Weights of a small mixture-of-experts language model, trained from scratch on English Wikipedia.
Experts: 48 experts in each of 9 layers, 192 SwiGLU neurons an expert, a softmax router.
Training: a variant of Muon for the experts, 1495M tokens.
Below are experts of layer 6 (counted from 0) of a mixture-of-experts language model. Rows are named router (the router's row for the expert) and show model dimensions 160-239. Each number is 128 + 32 x the weight over its row's rms, rounded and kept within 0 to 255. Numbers have three digits each.
Before each expert's rows: "gets" lists some tokens that make up at least twice as much of what it gets as of all text. This comes from a sample of Wikipedia text that the model never trained on. Tokens count by the router's weight.

# expert 47
gets: ".", ":", "==", ").", "===", " =="
router:174165113162121142149180102095162103093131085105144143152126150082118111124128124059166175108159138084163136142174145175123166131109105135114139118090158128098108077091159115138093134140121074144147088159117151205159054163102072181111102103

# expert 3
gets: " a", " his", " as", " he", " the", "s"
router:180147134174049114086070151154124091154083128131139149155138140128162080193127122114161146152136105079084180218083125122160121132113102100073073192176118118113034081167081115122174083149091183144162088089161104111112103123190170185061068090

# expert 30
gets: "1", "9", "2", " P", "8", " p"
router:096146119151174164172109167127137121140177127124119119083110121120083126125127122192116094123126208138130138131055142072112061080122186195158115120104082103111070138119118110154127123145114151128169172100098099115090135142158145143088141150

# expert 37
gets: ")", "\"", "==", " ==", " /", " career"
router:170158094146126189127185131081146117197098104115139070161143118112139108059114140135099069133075140185136086171111171131141125178088147132129119062166137111183080116122122080129103146081118068172111165114095184162117090143167138139115072144

# expert 9
gets: "1", "2", " (", "0", "3", "4"
router:146105169109087125151067183111171155181166138062116080072104117146135149119120164076089141143149084155162135157120192192141111138140157154107143114138127170135084115091124064171097079138131132092127128138097126149087152116138085185112155111

# expert 40
gets: "\n", "″", " north", "°", " km", " south"
router:136135183060078148135089085197187082086115133161170124152126116076118159129072074174117127096098165108122092088110088124056136132130114101102122132093095129184164103102078103158112180146116130172180175118076086086138181199130111162135128125

# expert 1
gets: " |", ";", " /", "|---|---|---|---|", "|---|---|---|---|---|", "|---|---|---|"
router:178073082117105111124104160125075107092118113161161120172148130127095085163095094089160140152139167180200122178131106181105131184167131154142189146155135161073114128125096117214116173123089112152144093147161108121118115153140161118143135142

# expert 5
gets: " at", " ", "m", "1", "c", "/"
router:114093127106072174150111132112148115119133106102067181167101130121155092075092102114155112123128106108114128087168128176162116086067119147201151138124168078103142136112147096174133147132161147105131162112147067158194115113177147106116109139

# expert 19
gets: " (", " \"", "'", " ", "(", "°"
router:125150066192147148167146141093146152105135099107144133133146113108089126127150148110108153140160136118129113148187106191164103143182100183139093106106145140094090149164110173141099159059173107117113154165122153147127085086152080049104154123

# expert 42
gets: "5", "4", "3", "6", "7", "8"
router:157115204110124119148134136151090139092068174155133135141125102128183124110161211150153152185170115107083092124094128128121093191111195164093141153096081145117047103136141139093136127164164157132053135118134164103117128189118184094150190145

# expert 33
gets: " in", " of", " for", " from", " by", "-"
router:179107120209151100129139117119169050149145145137117107126178120132071167111171061142150109145123178154146119174137134170182103168099117073160080137074216112124129127164127079094167146063194174160178150107148141095128178115145049132096160137

# expert 38
gets: " |", "th", " and", " -", " –", " &"
router:130074108163160174136106085170152143134114086158132114134121111133126118126124178071212135112165131090073150085101124128122192102150106105103122071112147155137198155089202181104084118155134162058190126160120151163137106112178159114139087122

# expert 12
gets: " to", " of", " for", "ing", " with", " in"
router:169168119097110096071160143090119176141141162157164112126134164121110113169139075171145136121111129162146174150145135082107135136131075080164140115185170119136119103160177125082176138058140110128178145132149167194150148121169138146167079131

# expert 20
gets: ",", "),", ")", " –", "\",", " -"
router:169102106114079157142171118150126125121094090183125122138141108084113116140150166083121156174136162196125145156150130153125090144153105107143129153061117124095092117093136125094108167145132158118104090193120071160108086118064108074108120158

# expert 22
gets: "-", "\n", " \"", " •", "|", "–"
router:165063095109141109124139107092178153147168139149070076093141091094107090156134151148145129137109139133167161133165150107119146130154151143185117082103169159056150149140115132117138123155055130077140054141170122150147144080133135124101090097

# expert 34
gets: " and", ",", " that", " which", " but", " who"
router:128231134041118109145122144153142103086143139203115123149183126128136097139174136111145107163138142104139190093054105148179126099114169160156116141135165137131115071125126115078120121129145123112108122165152110140159106169082148169149130095

# expert 27
gets: "=", "h", "b", "%", "0", "5"
router:125147122095131089187220160158049183148130114118158145121138157192136112156105119081128104143109158103160137135119152170119113090112179135129195099096177095134171165098138077176113203143109114124137166138131089101130171117201124117168102120

# expert 44
gets: "|", "==", "===", " of", " the", " |"
router:084150108169119104121159196127107120132132148158135166156132122150130062163150119130135121165136109140110152161117149111180126122188127132169124126102133116198116123102092115101112184159119131070125129073132144130079086133100120123151126098

# expert 39
gets: " the", " a", " The", "The", " its", " an"
router:181138127129134114081074120120090135104141091128128149123115130086103102191119169074112158161159202090144139152123149116127125156100152083128093141158175140141121119202091123121105082139148170112128206131162103110088066112154125149150110124

# expert 25
gets: "0", "9", "2", "1", " ", "8"
router:126132148079212121176110112098115099159156087101117103109145166171084074170104112156114138104142162225119169168149099078107116085149162121087123084154087144045135118121111167144088132186114142171159145090125075153108156125109146090134152192

# expert 32
gets: " was", " is", " were", " on", " are", " be"
router:123111127125121148116173080113106135102071085171158147172138128115160165097152111140091132152151033126160151091192092137156085145154175171081119155129185103144084150129084177132093133134095143160124175145134111105125132073128119133127118093

# expert 4
gets: "1", "2", "3", "4", " ", "."
router:124145189123117153135137190102171142137174123083148142056104104059118167112114080097108087098116193073160082087156111169105144155116099157146176146181180107094115147136203111112138160088083105137084100141113157121140155126151177136155146183

# expert 35
gets: ";", ")", ".", " |", ");", "\""
router:157134135154065111147166120127112132121150136202118105135152191102139155103170212103146142155156106165176157137157128168117128159122097151189124130152162167154094123134125105151138121102136093151159093087129075173171140112127115196120175156

# expert 13
gets: "0", "5", "3", "4", "6", "7"
router:156160139116114082122100131115121132162161090070158083119105120156156170087153169145135140132165174065107090179126087135114111105094175164089144134110056120130094159096121155167062105061112082128113084122122116108123158113145140081088187203

# expert 21
gets: " ", "–", "/", "^{(", "−", "  "
router:149109132123155087165095156143146101202152116073052107104100174132113113106125122170112113106172133132178055085169137102147211213113161145123069106148110178131118137110149085180143105105093139087100103172122067100152186115086099089143133165

# expert 14
gets: " it", " It", " on", " and", ",", ")"
router:147123126111086151109144162152200164142086127167134164140154092147140123127103168032161092131108089105073117085145128148168146146089116094114115168081174138172102090178130133131122133093120166106143127116162134122110098113087207163145085123

# expert 26
gets: " |", " M", "N", "I", ";", "'"
router:120120145178131128084143093100176204103164098166159122083086175155173161118170117102120112124168178163130125158128153144141145119125145158135182103082114125120055130125101084103143126105131123169150146169087131155191163028205127105105156171